Below are experts of layer 6 (counted from 0) of a mixture-of-experts language model. Rows are named router (the router's row for the expert), gate (a neuron's input weights, with its number), up (a neuron's input weights, with its number) and show model dimensions 144-191. Each number is 128 + 32 x the weight over its row's rms, rounded and kept within 0 to 255. Numbers have three digits each.
After each expert's rows: a language model's description of what the expert responds to. This comes from a sample of Wikipedia text that the model never trained on.

# expert 26
router:144106122076102104162129089137133116102128081133171161179162160170159111137115044140143148153150072070103124122119110167184217140135161119140157
gate0:124109110087110189130045139088130088116135141100178115116114134106148093168114122096103031194139133093183126106156109172096061071127118151069164
up0:088090109103146117176091166137093112088154188114160163088088209129139103170159204146123124171141128058121084117121118146086113129127095141066147
gate1:098196211166184133126144129162106095140124113180192138142102098141154090093172192155116125139158125104107086151056178133180075120130119099109119
up1:133121165079111083083173133082142176132137124156160121106169108155108171130160122126139122108147102148074120062115137146123167161066180135162095
gate2:119201125176133155128085159101134180109108128156085134151178230091218186159093152137108116148152090136141118104152096127138208135162147120078073
up2:139120125095133186106118107091124114164172139114084177156101127114200149121164102175111138106114130181081145109093155111109197116135155142116080
gate3:119111145180112076160114147111084150100084141118157082124112123117129091100125116188230157150137106093149099095162122123136096143166100181123103
up3:155208106080139137066111087108126118158152101102095177101110129099129164101091157116110082179179093176124109154130100074107188139113109072145081
gate4:053118145198175155121159166120099130128099067086085189126098157150149103123093151149101121129115102128166116111173111130127115088099116163102128
up4:057108197177159151106156133114086114134114099142101194117116148168099106131120161120118110114069174134197110126165122082138102100096130144125112
gate5:099115097136102110157127146152167151099103084109164165094148126184131168146192134125095076122163172116088148086102135124106072131107125158143155
up5:148134145102164129161145077115132118121122158155154072117165122069116126040119102125171208124153111122143172142175114139156187105138145120092067
gate6:127121033100181080062068096103093166110138156090156138130174176159112137109116096077086142255123106147083107148122152121103119146118133125142106
up6:180091140149133091127140121109085139170112106136082119118153172106159135080192121171118191096074129162091131181145143144123109132125105141125183
Full stops, paragraph breaks, row-ending pipes and == heading markers that close sentences or begin new sections, plus opening quotes.

# expert 19
router:095144134103159126060131173182161078147096131090117097081129087135150119179109119155069113184144137141079141114123196091124110120127081161137124
gate1:083095134109154119207070153157162161145136203123173107076109158124082125104147127119139148073161132168110199132107199168091114124101115132128121
up1:175116105155132134129088141157121123138098191135185122204139122074113167113183128082159105174193185183166180125173171126102105115080131102176136
gate2:147084159154116175116114129107155112135185087100129176091148091148089116105161070098102111142151140059136113128098137118120136165147096127111148
up2:170146170089143155132169090102077122144125125182201158124185113132088141064137180053124161075104107147035151136139140132142215118119063208104115
gate3:156035192143138178092108127158082152210130156177117140173093122128120226147142148090093106113095060154092171095112079163099141150148128177132124
up3:186123123112108135120130111104125081119136176117112158145121129114164173165146100142008108105103079148103101089131100133192100111156106162172143
gate4:089090122133123107171125161180093143123077126122056125144141131099129116129163149212143096147102186170122110099059102149149152158189073154155123
up4:103152224105138139137113114100067123135121107153157124116102153136144048097058153121138144101117145124181185125146089104039149144139184133124209
gate5:093130123130138112108146119128155117134076107140107097112137122157086085125093150130132000136170119177134134122154185099190129093117137073135123
up5:127145144139127129155149102122193154071120172142153130105128104113180131119158134110138024098105088103113118093162108172098137095132144153129085
gate6:168153133120081135099123087140150145128119148102157150143166124079128082122162108127099115066132072148076110089135163145215117152053212159091187
up6:130100140178100136135154162128142146126110154116155121155153119128132145102123167105109167060137147091112098082133150142205123126104133117133084
gate7:108165097101109163135203059069109076091152145116219174128169125085167106148111175179118117137126136124072149111076141158054119144145132117103163
up7:159078125124133118083136173125170125121082132121063081097167167165140103063101113080111143135102159123098145166147086141092141126159134133120111
Opening and middle fragments of personal names, often Romance or European, such as Pet-rucci, Hen-ri, Fran-çois, J-ó-zsef.

# expert 29
router:141106109153147076141149167085197130136142159112178111136090141093132194199137110154108160142130205136121115127101147109170102120101175084141135
gate1:117217116185124110131138127168106097087120117051161102146126062113101105154124158110184173143114097122093103158090108103108161127110123180185147
up1:122176123089138085121105131173057083141124134148134136105150099109040130191137083087154192160107113142139132132099107137112132087154143244130143
gate2:107108122101117154112091151113156085137117136111143128049081132105147066137107162111145089120144073180097153084136163192048168123107127171089127
up2:111134126176162198225145107148136125161097107141134099136108102108107085174136124181092117132096059141114097138147130206110149104166131187115129
gate3:094157126160139137141101058176149168168162086118135092126151123160162106190140143145116140101124090103153081171133166151121072112109114088127090
up3:128097163148148088140135152149174132112093033124104097126154152113148129171080141057093123115085116138132181142121064160079129141102150110113114
gate4:120178144060106125097136109155126110087073119124090127180151082132136038177114100119101161189072158128127101166116133133108100112097131133143153
up4:051117100111127139117121117111103137154171119143111149092127096178155094158192138114088122080146152120133135136160145145099121141143165118096128
gate5:080136125119117144153155138161098089135140177125129129170130105129108121126132133168130147140159103106112060173168145064130120136105136126099137
up5:184135130141126122148101102106108166133194105131141123101123139107126132105147146138126118094135170075143096117065116087100122130049072118127142
gate6:103170106113086090131130120099109142127163144145132102138147075107090176132122093068162117089133158161130192134128115140107152144147110139153124
up6:145136158146158166119143150134104148161109118084175137087133123111117064102151110124154108126106119103194123135120186157147156132165118095142107
gate7:172127116142157155135113132175168111182102129076131122091184132125122139122149152116131139103134109125152093125150156142138141119095155101143155
up7:130133147154126087178128132145117189112162115178069115159143150128191162103139087118076048114135128115160178213115132115174086123092098136163103
Word-continuation pieces inside common words, such as mix, inet, ount, ast, and music-credit words like vocals, keyboard, See.

# expert 1
router:137136104075090171133128140179122135116147102165087112170122165066155130112169127168110106087090116133133150084083146118106172182151105122106109
gate0:106123112166062147148169149092170131143151086146203150167134120116121077116074173108122157165127117061101104181151034131142093134153112115107107
up0:189171134153068058151125137142215184116172133081142125107127166158105156130202137110119183161070148121084104182142106141133129116189095160154121
gate1:103141146113124134107104164143093138111098150183156167133164141124184079135148142079190102179137131120132138145043056124077166143087160158104195
up1:057106170089092098089151167104145094099171097175143147141097151107179052157121201101096076119142106117139150141100104113089135149112159156141112
gate2:153137121119098168139161132049133071170113097163174151109179115115099171079073171120130119078152124098127140093102121125114090125200132150117133
up2:091098156119117147139117094120134125138161189050123166128116197035086161086176153120097113165147041151146184163121127167094182119137118157144134
gate3:128077102122112146123160132104163157148132154141143159188097153115147104144078099128099101112105153132122160134151096117127136185143172113163120
up3:130150197155146053154120139153161140098097110161113141074134088145146127098151141090124149101172136145121153105121124079126113047117101110103168
gate4:108163098159121198080084116125133078173180078133102137121145196171163143127090126155117126175128096175121144111114113129097107161158182107160141
up4:156073149081146048149163138101101167100065168115140127154127043120118114123177122083144126085137146061152106157135142106158159096104103144093116
gate5:162072103117129163146091166118119130162098145133089117127146133123128170136140081100158170118121221094128119104095152155146089151041093165166108
up5:159065128134128119167111095101110086176178168090099099119169117207125149122087155090105156136163118107153096147069151140173096090089110155122120
gate6:135174087106144130084152160169161137115124153167123154140116139147099096101152128107107200145159123095143147075083224115136092129091131165180147
up6:094116091119168157141120127205092132175166134097114117119139128155126175068174176081117181153138144066099101060067204145111086131079094158157107
Line breaks and table row ends after list items or closing parentheses, plus sentence-opening In/He and verbs like won, received, gave.

# expert 17
router:173173149077131085163083122144086189105109119089108165080131081162154126098108192138111083095183180126116129071123114157166082125086124148158172
gate1:159158165126165126118114137153169164093088121113174117129150093167113172110066226136157082091111108113084140141118171110145137181160125122142153
up1:154132134122143134156209098196125167121100126177165075137164137114083182104153135082151108086144111090124111189125123140104145119140149159150182
gate2:144175121114138132178133122117194140126132149111074115141085115079198143121106081181133100105106115071138112088124087077086108176090169126188156
up2:171208167117070120077197091129140159146115102110143145129135143133183101110120191134145069124147071151149087132113134150139141130083053173113152
gate3:142117091133168158083170102170189128137115128040125120162123160141175161130106155143083126120186136074120132112109088122159131078114146098093062
up3:128085169070151111104151131194170073197129132103055111100149142152071102166121110116144099119124099148167129188160155121122116106134148156136087
gate4:118169119212112195148125157134162121101110130111084122139105115111129086165144096181121177159119112116072115085131153094113121130079166141053205
up4:127105135129154150117138091144084118119154080105140154149123166100113109074103176057189145148109143125131118108109065201168129133109164152161084
gate5:117087168121108117133093150181133097152169120129152096163093099075189112178144121133123191098164100136122119123113168202143125148171126123126072
up5:135132120076118116064159137088136098123130132135089132140183106095096142128189093098189153113150084106131118125126116138102138090106126130140140
gate6:089130152105175127165092167089067153117095096140113137127103124129113111188106132136095169139166136133139200106091090134144117132141138149191089
up6:082099108101121164160102141116120109189142115073123120162113051129158180147107108160157158167156102149147162137118130127110073118109103091105155
gate7:122163090190106134105127150074113165108109179120145147130078149138071126092090135096137143118116116102168132114142159125085159095134114052109127
up7:105134108105081100126137194165146144086084077120127086196131144152163105127105120181145063141133126127131145110172146060128138178054062214104126
Capital consonant pieces starting names, often Indian or foreign, such as K, Kh, Sh, Z, Br, as in Kapoor, Khanna.

# expert 28
router:200169122159088151124139119124110117125148113143130159103193032112167142144059192179180069133095185104100121128131093093159116130101091153155091
gate1:135140171125126085184109131141120103143130064151184116171163147098151152086109099104131128164102143090115152100067161093118102137126062129104127
up1:124173120124100158086069162122157143080127141135191086173154131149191108110165114167143148186085111086114133118125140103129154097152035177145146
gate2:122138105136142147105109107193127130143113087135100154119094135106088132195084131108130129152125169089065100118095144166137168134124137125097061
up2:163137123138158151142111139124123154117121087085177162108143101136133080136107157113161077151102149104095116079166184156150112091118135151140105
gate3:101155146096103133110117104165129151167127105154183091096091056108138129165112124153139160110134125108146156109148131138116119155104119084159115
up3:152124093091155117156166162139137110164129140065113132090125094111083093104087124122087133199147116139115110082114158162175184151074101152160134
gate4:164101176134120106167133116141115168093125151155145132121141157124110147075108080105106087081154155081076154105175170086160119175153141166129072
up4:144183108210116084194170111147144140092163135073102126130126132106140161154087078107144141134113100113160100104068125170147135103134115148118158
gate5:092118131068109147094070103122051087145121129117117158146172193083158122102094129172110114127122112125176169091056116142126122138084141116104104
up5:147139095111128172135129187150147180159125138134102086125109051138133148161075092123115151101182139136099128161131105182086127144148137146121148
gate6:148116127122108160107146068143141138154151185123154038064098127129172103143109140164121129103118085131152134143225133140138122126118122139107134
up6:119122114091104125166105153173100122052147110138110128155072137122141076131125141141162171176147162116197074158104170130132114082096143151191144
gate7:161130161092148114171160102109151099134140117183108123097159144139083131123077102094091145083142136097129117112163124123128099138165163084109150
up7:128184061165152164177142100114167102117113087166126110136115125130121105156168078190124110086129166135121109180075147122104128206123117116092095
Digit pieces in IDs, years, ISBNs and coordinates, plus final name words like Street, Stadium, Racing, Pictures in infobox fields.

# expert 11
router:140068107085142130130134189123169152122114174158164161158138132134122154134148118156125189146141142111134092169154134138160094154117067160115118
gate1:191119090104116122200112184165122136078100161146101122140107113120072155100131113136068119157080149119114102091115126130109227119068119140178186
up1:152101120130112121173190120215073108099105106121183113183085143166142165165155150149132114192125153111053174115148115177086134133150164176152130
gate2:155116140119102159091124131189204151107110138091106143140170159177200117152058113098175168133165102141173171150130173167129145132116118152090117
up2:069116146086133170134154105117130129134090103159139122099164116170133142153122158134124156155171119130096142061132143157132114146156120104067068
gate3:190099083115138129161072107105155118103171073161126167090137050093108150115142192141146164134091146130108101099119148166094078135156079120122131
up3:088079135191118176178184147132165132155079112143095110076134115155143170118102134146179085055132103153052167124055141179155138116113116103135129
gate4:154133173093136089137168099151189067137136116128095110147106154109181130138168160147130185171090114148126110075112097167097127112141132137171107
up4:110071116158151149203147117154133138162091186102140127157076123158124066142129163069164185096166101121129140107069151121168109187122129105190170
gate5:075083200067132124121135184183077100131068149154120115148115086091157130097080149150100191179128147136117079109068129129147111115117116149141131
up5:081095118171118097170094155106154153108121130071149158145107133119138141101129125120165189155153138136178103169029078135118118079125166163114091
gate6:058155128176120162149155164127138074143084069155158078121131106125104108143156097170146173117134128079147127125159187134106121110122134116128126
up6:114144086142136124105085091144124117176109156116099199156089135149129138115161133119096107125130103081130124136141090152128084031123155110095138
gate7:141129105097123134113129120147108144116170056078181093094130182121116076038167118128189147157090158077096109074151159080148134115118117075129106
up7:156125128115188118090091145101137135109148081104193141164169099087170093150126150162100128149102184139095089074141129123134098162129119134096118
Table cell separators opening rows in episode, election and chart tables, plus function words like that, this, which, these, because.

# expert 20
router:110117132183154086074134187145093133123074123143134140207099120095125128105066093078077148127113115106118096138154125191149123105171135127157150
gate1:108120124140128123083125115098077116095111096112121145166098174078092110107135082149094134116154085123139083145093115115127201126165106126130145
up1:156164152180118159165140169094147105119125174148151100042137155067152122089142105147140052172113140180117196141052145119074100161161127119082119
gate2:145097084079195143105159125122112176090117100138164124141083145087153119147121098129180156159133125138159130087180110106052128147137064112209154
up2:097163120125093134181082070058099138132110169117106084152151112121095061138107159182092187131116134142091117126178154141096116140097102116130180
gate3:102104100158125123133104121096176132107181137116115155198112074110105124171133067088145122070113140140105108116156138130135151167131202110130162
up3:145153185066124162116155111140087141114119118143118075101112186144165119093132161191116126134138117102135135137114095109109109092113066145109106
gate4:162124076117139143146191134130161083136095129152098136089160074133161092119168112121155124147150105123170182113102099147113120122080064146107113
up4:128158100132134095169108170163142134110124165165141082157081142216139105132132110142131151112145137089093093122128130106100124136098199152107181
gate5:128184158132149173101112116103108128123143146091138177138146123120121104133170113131120098088070170134189124173097121071159115120183099098178139
up5:144136138158156163156095126102166107122118115127072137129126108127073094111140075152173126105136112145127140094135197145146149164095176195104062
gate6:116108089131137122066119109157152173085108095087154157139071077151149152116191161099154140161178141117164134169150134151144111161157167114120122
up6:156160108100188113184088136134112172125190166103108093160158080134153128156070114145129116130141158160079097140120118091123088111069128136125160
gate7:156185141141180148145097100091160168168142143146168152113154101121053141116149093173058100143106121144135154112180172128113187138153123115074099
up7:068171115135138078096085134155189195141162140139170152138103149135126118105086157144058134182116135175153155057146117143124161091108082158064121
Verbs was, is, were, be, had, has, been, plus not and articles a and an following a copula, in running prose.

# expert 9
router:136096162164086073115120102117108128141101186121128158156132161198158097087141093127104133119169134086169178107146161083048096127124131147137079
gate1:120133116114114137139125128095128096139091135144124181058191204129135132135152129186128098149084115137081134147192111131144091095112121104132096
up1:140147142150086076032175146159151131082147157090103111146085181161089108074128187070141126098151106159077097166148135183144144135104109117070170
gate2:067172174134154166090054170112147150095142148099136075116077144161100187137081121144138122129163149098137103119147122094085130157108090125138090
up2:100142142077094109134106135108130130089148159179162107153115166129129111099041107094144082121179100126146104165110083123059102125105153127094140
gate3:100123144138133139057116180113091177108107100139208090123101102161221106153088081132129085132177157096180155114152166143125144138183107138121142
up3:158118104128119094135132109145161139059093134149043145146123123124088058091146122124120105131164156127130123133124092115142115126166111127130097
gate4:124090145174117059118140162122122132151118086141175135129100144146132087129175102130122141117107121140101130122094089105097101141116083099146111
up4:116110134153146136134137125101113175077132129124101173157126131147138123111173054142068128088129143188157102068117110139156078117039134186150092
gate5:150165127139110112146142148144085090133124154118101169097169105198120113147108153118114143108168118143112089109132100182133148176104124168137054
up5:116199158113156129087101174189108101159048102131111124115086087073151135146134153144165093136117147167108139106098110101121112140182129152147136
gate6:101091137130103150145093116105126146066148073130132143139103083151160119192094110174151108135156147114170112037160215159146122141073083101119152
up6:125148144098174165113165122174169120106113118108096121166136108136157109139161126168180132136154132144115132122183164102099125115150092123118118
gate7:090155122100164086179121112160178176107205098172118124126113138047092161092173172116064100113154132105109093118140120127142107120142139122130063
up7:116151147125134112108153106143167115171091117146209179123148128118121134104148146109121165113119115175101138034141136146090093177128112136147098
Prepositions and separators joining a head to its complement or attribution, such as by, of, with, for, against, and table pipes.

# expert 22
router:125116160165087107151048144077123104164152131123114116178164128119167160156106153141134113110122120125152111095093102109180163120108111084178085
gate1:060085133087183100146141081144135125130135121135124106097121131105149112118079136153110096096123126121147160142123108164124131066082104097140193
up1:143202130124141157150055123177123153151154127080131092135131110165176110118077108144073104124209074147164152140060122115103130111058173094151117
gate2:124157130133060162106128130103190113136127086149129145139108174125060115199112109147076086132224071165132110135129113160138115059150052113155082
up2:138128140148103142106131137138092132127079098136115141120125113125049179145117134160093092125094110121068128195138144152171130127118148151164087
gate3:109143146116153134143125093186165142108142130100099091093178139136113156170071193075128129184171110132097133146154109114136136155178151117084142
up3:175107140091051127185152155118066161119060135098118127132085170155169155126170103143162159111134105164146153078122100128129140119092103145187055
gate4:080066132125163204155113157113139084160043123142068163123064104066053110182082126146111193139089132134098165100121171120091185103118146142177128
up4:144196118111208165165188147139075140041070099098067129161164103103168135148125138099094128085090097084153110085133147198169128061113115142093102
gate5:107104155157101118112206139101148121139141196073092099101103132077078088029120138093116105089049124099102218187040113148146131080166120143069034
up5:111156106059123161137173080121166131127123115125148174074137156126162065090158115169074135124190108159115118093105120147211053134103163161152103
gate6:102162181152083147095100182106141121128167149133114144137112073123166113105157112155151125124188122183146117124191089140117106148079087185110114
up6:127114096196178124154131158171131107158161115054124043129135103138155182118108192147100131153176096126118124122100174141153137123099143143092148
gate7:135103066134136171138096155142083117178089133131085142125151138168118059115116157131082107101149141174098187104127092172075163155129132123093102
up7:106184129145121094160119148131139129100112138121185037124180165151157187173091163189209103121085140088175124158098096140097125132134136092206117
Ordinary nouns and noun suffixes ending a phrase, such as organization, service, program, settlements, training, health, poverty.

# expert 0
router:095064112071145154073194092145199085133119124114107088143092121144098088145127112113105193107163128097116173079096158138149103125083185124097165
gate0:124184127092052115163078085167072128123105134121101137118150131120118111080120136172065137112040119162172102133168098156140087092115126107138143
up0:141149159157123106093092087124225177120126104087136160110112129075127146148136123157153107161158107092121156115108189081157174054107100104089086
gate1:113072136151123206131142110155106188128077150048187171151112135089136088053122146143176130086173170135084159150116105168046103142112184117158110
up1:116154162117127119146156121100168116155118178148111122189130135174118156150118162098107138122102154134129152126189124131150105151091122106174136
gate2:159142139095129181099127136120153106159129107057080127070090159137139145133125164149192162131177132101137140110086137117140071102119149130126166
up2:138151133192172146089095124136151187159134119094125092039035107140090131156150182176144130127078129112094141125118155106153167113163120122152140
gate3:119080130127157122140146126162075103134191116069132085164149137081142143174131148177114146140129154101085143109104133141036144139159176137125111
up3:127128112075093163156165152129152153115081163132149091126118162152056103115178114153195097109119147124103128139204119125185100115041131149113121
gate4:096159126132160099142111080106118162129131128136119099197085091109083145140106098086102164099125146195107151130140152134090166148124135097106104
up4:136118131156083163103152154129111103102123113147078076146164157183112095131115101108120056150101093082074094114112107117100151142151088147151112
gate5:091097129163106122134135121206118083124133122091135141098121125184130097154140071152138172184124117166102199168148162078082044090144138144147133
up5:129114077161130135146072102115105149118137173113123141168103150112073103099090136123112118209123159137114081115097089122093132115113171100124123
gate6:131123148125111157120130125131120171153099062089109104133115108120134082090161103133174162140109068222164097146119133124172106132123112102115135
up6:078123151107135102107085106158102154158189126110107099156151142121147126086122155087155163091140114110120134105096106143096159161142079106108092
Opening pieces of long Latinate words split into subwords, such as dist-ingu-ish, inv-oked, fl-uctuated, plus verbs like called or known.

# expert 5
router:133162122068136119120145157165125049115113152107155104093178128075090150161125110097169108123138147134149138147138137133115179120152173139092137
gate0:152122164033139148119100107088171102153117153122128115171090161114166164105095140146111154112067193167143139132168085089144111115113129120123039
up0:082131132148113121138160147186109167069150133109145128113164144124154123190169069062165089160157115093116170166090195119107176122139108114128228
gate1:090132134195130197179145105109159174124105111170129168142153197152190129048115117135144119144116157123143110161116085132130130185105106130086133
up1:130098149152080153123107148118097151124184161115111144121142089208093085119183151167134109154093139112133108147091138161094151129147111114104178
gate2:144155114154121118126098141121154165148118104145124116130130099120081093149141133158100060149067177126143143084159114122138146087107126142123103
up2:161170181139137119096088108183184163141145163191135168194129188128095139135112129196120115111148152119128177077180133151140114100146152120138198
gate3:118134091089128117125180146230081102144106135176128160204165120145135098100110138152102189103144126134130179085104125126112116130134115125145140
up3:103136143108119155211172144143186114119191127109075177113169156093127146079187127088095107216174092130066155101121094171122131114146102134148167
gate4:170081082126103110173111113131106158136158106132145116166043104085116120133171096170109106190103093122060154131113075171118141052151126105179112
up4:133158088140165124118078088103112128115089163100099118117086143125129107076122109047172141141133138121096098124155109083169117125168103156118090
gate5:123075094116090142114150080154127150176106118143168125114097126161169084176173136075143139116092184148153155118123164052155141128143172165103131
up5:127146188130172131120114132124124140115109155174159146153157181109089120169112134106155086145184135108101112146089169152146092142159095100106153
gate6:116094126164120176183144077154107116096159150065099177143135130091119141100112144135149051154130128092076125136156066095110206087110149118065093
up6:104133096169098132155139107098169139125098094193134139123168096142141109156149096077163146175092115159103101132094157120154096156144153117155141
Pronouns he, him, she and biography verbs like died, married, moved, plus word pieces inside personal names such as Yoshiya, Akers.

# expert 6
router:166190137115098135132149138140099050146115110139137114103117107119140165162133069127159035173175178108153118156152092133169135156125124103106156
gate1:144137179130096076074107128180144150092148113125114119151144108172121163151115136168160108098148162125131135075157148173169158152133099075125143
up1:130124115153093147141163123093129193079137131148109175033102155162084052118120118173187127134182121133154174075125116101148117132122173144138181
gate2:168128142174174142105097122088122143135132076105097110212112135118163082099186206147104151131108126040164093145134125191165128104161193149161125
up2:113132142130117109073139160113105116120103173193148092112208122110094212128096124139167065101143128172088129133112116124065072178101147110078132
gate3:174176119133129152109124125107156101096109110078131155125126129124115157122097167185117138111070117118165145121126130117106148107147099159141144
up3:151180180139118152079049132101135101145106088126090115120109080103054143106150113185140100150215156126119133133117150116175091214147162100140163
gate4:160118116097142109181118051111098070172094123122129147121090125145102109128099117164146124111122125112108095089147148111122144119104149150114053
up4:134062140117122074124104098133111062180113171162153154171152108169163101194149108125139065104180106185131049191065181162138183078138176109163116
gate5:151183138162138132125110082155177093145133097164170129198154129085058172043079115188188145176180136118202087129169192106107138132164147074111133
up5:117143153143132098109064051131119082199095079139102146163130083057118100102124118093106126130133119127189143182134158120215110170078139105106159
gate6:156156111128154154158123098137140214148063185086098143126085117172134122151119168149074092137067162138182157124111113135204103133078048092102220
up6:127133163169123168111118124069118116117147121138153111068131130083111159159136140126167152100056117129133179141150111100111108081121133132134078
gate7:110098105151177150114173149157156131124162117150135110155152140112133169056144159093145119117105122153186056158136156123057152178169123146128084
up7:187118161136165120093129167105071174085098077127139171104099127163103117131099088141167073135095138150184127131157123160142082155156124117124107
Given names and inner or final pieces of proper names, often taxonomic Latin names, such as Veron-ica, Choristone-ura, William, Charles.

# expert 16
router:140094089144055168160096145146095085142112085114161149154192157099192143159070177165137170171173146162167149126130157130129090122134123182088145
gate0:154153169149142133138127052081176062151194148086121118130025120187127117124155158103107183161153152076097122163075186110168140074113135148121126
up0:119111098112147063173128125181127150078121099120107145107143116104140103099133153152195046112110162120154090104140136126183118139181097085092161
gate1:073094155152122141146148150172155211127103135120083115083179092112132125135165125118115094113160071099124186121102099144138098137142159091177125
up1:144142135165104169036060075123067094121128093165127111146120173149098152143178126181095137135098187101150144142166141134084110122120115129164138
gate2:175147183177088091088183150177179130131175099112058153138138164116168095121158072147123127164122115129157142113170170135115139105110108086112149
up2:122116127136125097102115167145149087151094154173106135052151172145112101089120152072152079157141165154103127133150062171174140158163083109160150
gate3:124182139092155096082135153133189062159128136154186106191138075132138130109112115122102159113155183145123070151124161119192119130171169149127153
up3:144091095188159148165173180183142101131098095101111092120137148168104126180172137123091089203099096164130130156093053138112177061149145107145098
gate4:058153151105150143120138188137155117151121118124158087078095176123181106118155152117144091144188130192125142123130070053115090102127135146096124
up4:106143149172086137150149096146142121070142173138080121157117096141120166051128106142163174172125123089072177124117134185105198123114144131181154
gate5:096132105152152180113120184157134175153075113120138111057152139189137132108155134147147190164082154177172149132103197131105155087103108120133107
up5:080094094149141153106172161094144114166099157152154138146091186178090132101145146147101121163134134116158073137092196174110110123158067134125149
gate6:112074167128195112122165103137157093096111107095128130062140065140117130119205179115118134107131079094104142106126076156139094127110158107149103
up6:151121119147122126099134073126139124088163098109152117153113148131145110146153147173114095133118045166078131170104094178114130140067121098152078
Digits, percent signs, closing quotes and parentheses, final pieces of article-title names like Igarka, plus people, residents, women.

# expert 3
router:120213131153085166156189120111160081144209111154080113156141143131100191170158114082106143091105085074087154206122093137146095060124134139178088
gate0:135129156083170127179144153084141080207118169113116148114113097131111112145089149084172134091091113125159139121124114050121140135109123215130095
up0:097147122112132111077145111057106138202074142132144102119143132066141091078121156157091098142141175124111124122127120112089117142174093139076139
gate1:118154134174182171162154157111128213094162131119102114076073121115093147091089139130133110060115125136102127090160168090106135151161125092101111
up1:151133156111131152167133186090096124165134123117125121092096151157134138129096162117180213104078185099105115117127124113118127148154115128087085
gate2:108153123105151087124126100162102108162068089113137195110154089111076186152122117144103140106119113100123092128119079119148103124109139099109133
up2:128095104151119129136089158148162134155164080117094095096128143105158095146137166186155146119148094118094183131149140136165116124115132098128138
gate3:055158130167158115132130164103127130159151066143203171119132169109159149177164090153142141088081097139137150124145115161114138130142146073090112
up3:091186125124114146093144104133132086052105109136108128134147141160151149136116178089064071089063162100147140157109170133134078132137097184133135
gate4:141155117117180092071074110084130141151134137153145182129126061140192124095152159133135141116190112116122104142197126174125132107128161164129121
up4:162124075118108124176118130189134161159045193132077192107099147155094117115150176136170140154160132163176184100186113136097159142055122159127196
gate5:103126100165124129139098131116127074144133143168058123132146082141150100163126071104104061110142082124172090166072117155113148143122092099113157
up5:187159167114120093158186141138086171129100152141172073156127174127155132143109128099090136134196160118075126127144104095159141127158130100137120
gate6:093162146184144130099159139126086097118128159111110175133146192138129116126117184079117081168141113106185193161137112139167034161140125192161045
up6:124156186072119139124162204118174154132091145099055153096123146138194110187060111161084091153092098153097119074100129144141140117140134085076151
Word pieces and role words in sports biographies and stat tables, such as plays as a midfielder, played col-legiate, bat-ted.

# expert 23
router:116134078135114120054130083109155196148068126143132170185140134145153046160108108104096118133160119124118127106107093069099166152099111118100177
gate1:147110051073125150086160117120088049165140184124182131165162132093152096155120114117120150117132099108133150102130114124225140129146178106092136
up1:158127168088164127154152121163107123160181140126132089139117153105147134181115151139157142053150114158125158124136143153088157143073158061067097
gate2:138077168130103130158171117092137166128148146081143087134138156106179123170170188167099116156085106160122156196107152084182145066153147140139138
up2:149130121118161100194161110112133163122134135142134152112158118091155134180084077116158109114156151123123166173102092135175169142102125094144117
gate3:064167132100114137130073085141131125146123126118090112091132099158187099109125103133150068114118065104109118220077127084121086157102143146140073
up3:120114132142141169132135134143121213143119144116123158108145175115101125103198119092147088152177077104144077165096113111137104117177163144134151
gate4:063107180125098150107111113180108110102092145096120137113144111072167102143150118158088123072111169088150175134139144171103173141091118159162122
up4:099080140096123144057145122105109104141086111090090082153118131109200042124095137170032138062129152086110143078145107117116106098080139159123162
gate5:135144128167138133167193101157126143099142124156148146157187135092194128138127125157108117149116132130146124093096159142114194167084162133086163
up5:098141125172086151201173143158110096094079156147159165141064128158116068093099171128174178157072156124129163047164160096163141163134123157106187
gate6:165150142122124129132134080126132079110085095137073148125103141150112125152197119187050121161163068131127192107132127160101114112085076126111063
up6:152092144102107136158117083117114107096135147173180165186094149192133151160083133143115105169145145114181087053131141108074145127132147112122145
gate7:174108122152115128188165184078203106095111119166154084133151052110156119124131083157165150122114120085058068103159141044108158168158085114065132
up7:119099126094145161125168081153117133166121130112158147108105155121076124122104121155095059078113069133183136118046121203151149125137125098163124
Colons after field labels like Suborder or Genus, table pipes mid-row, list dashes, equals signs, semicolons and sometimes the.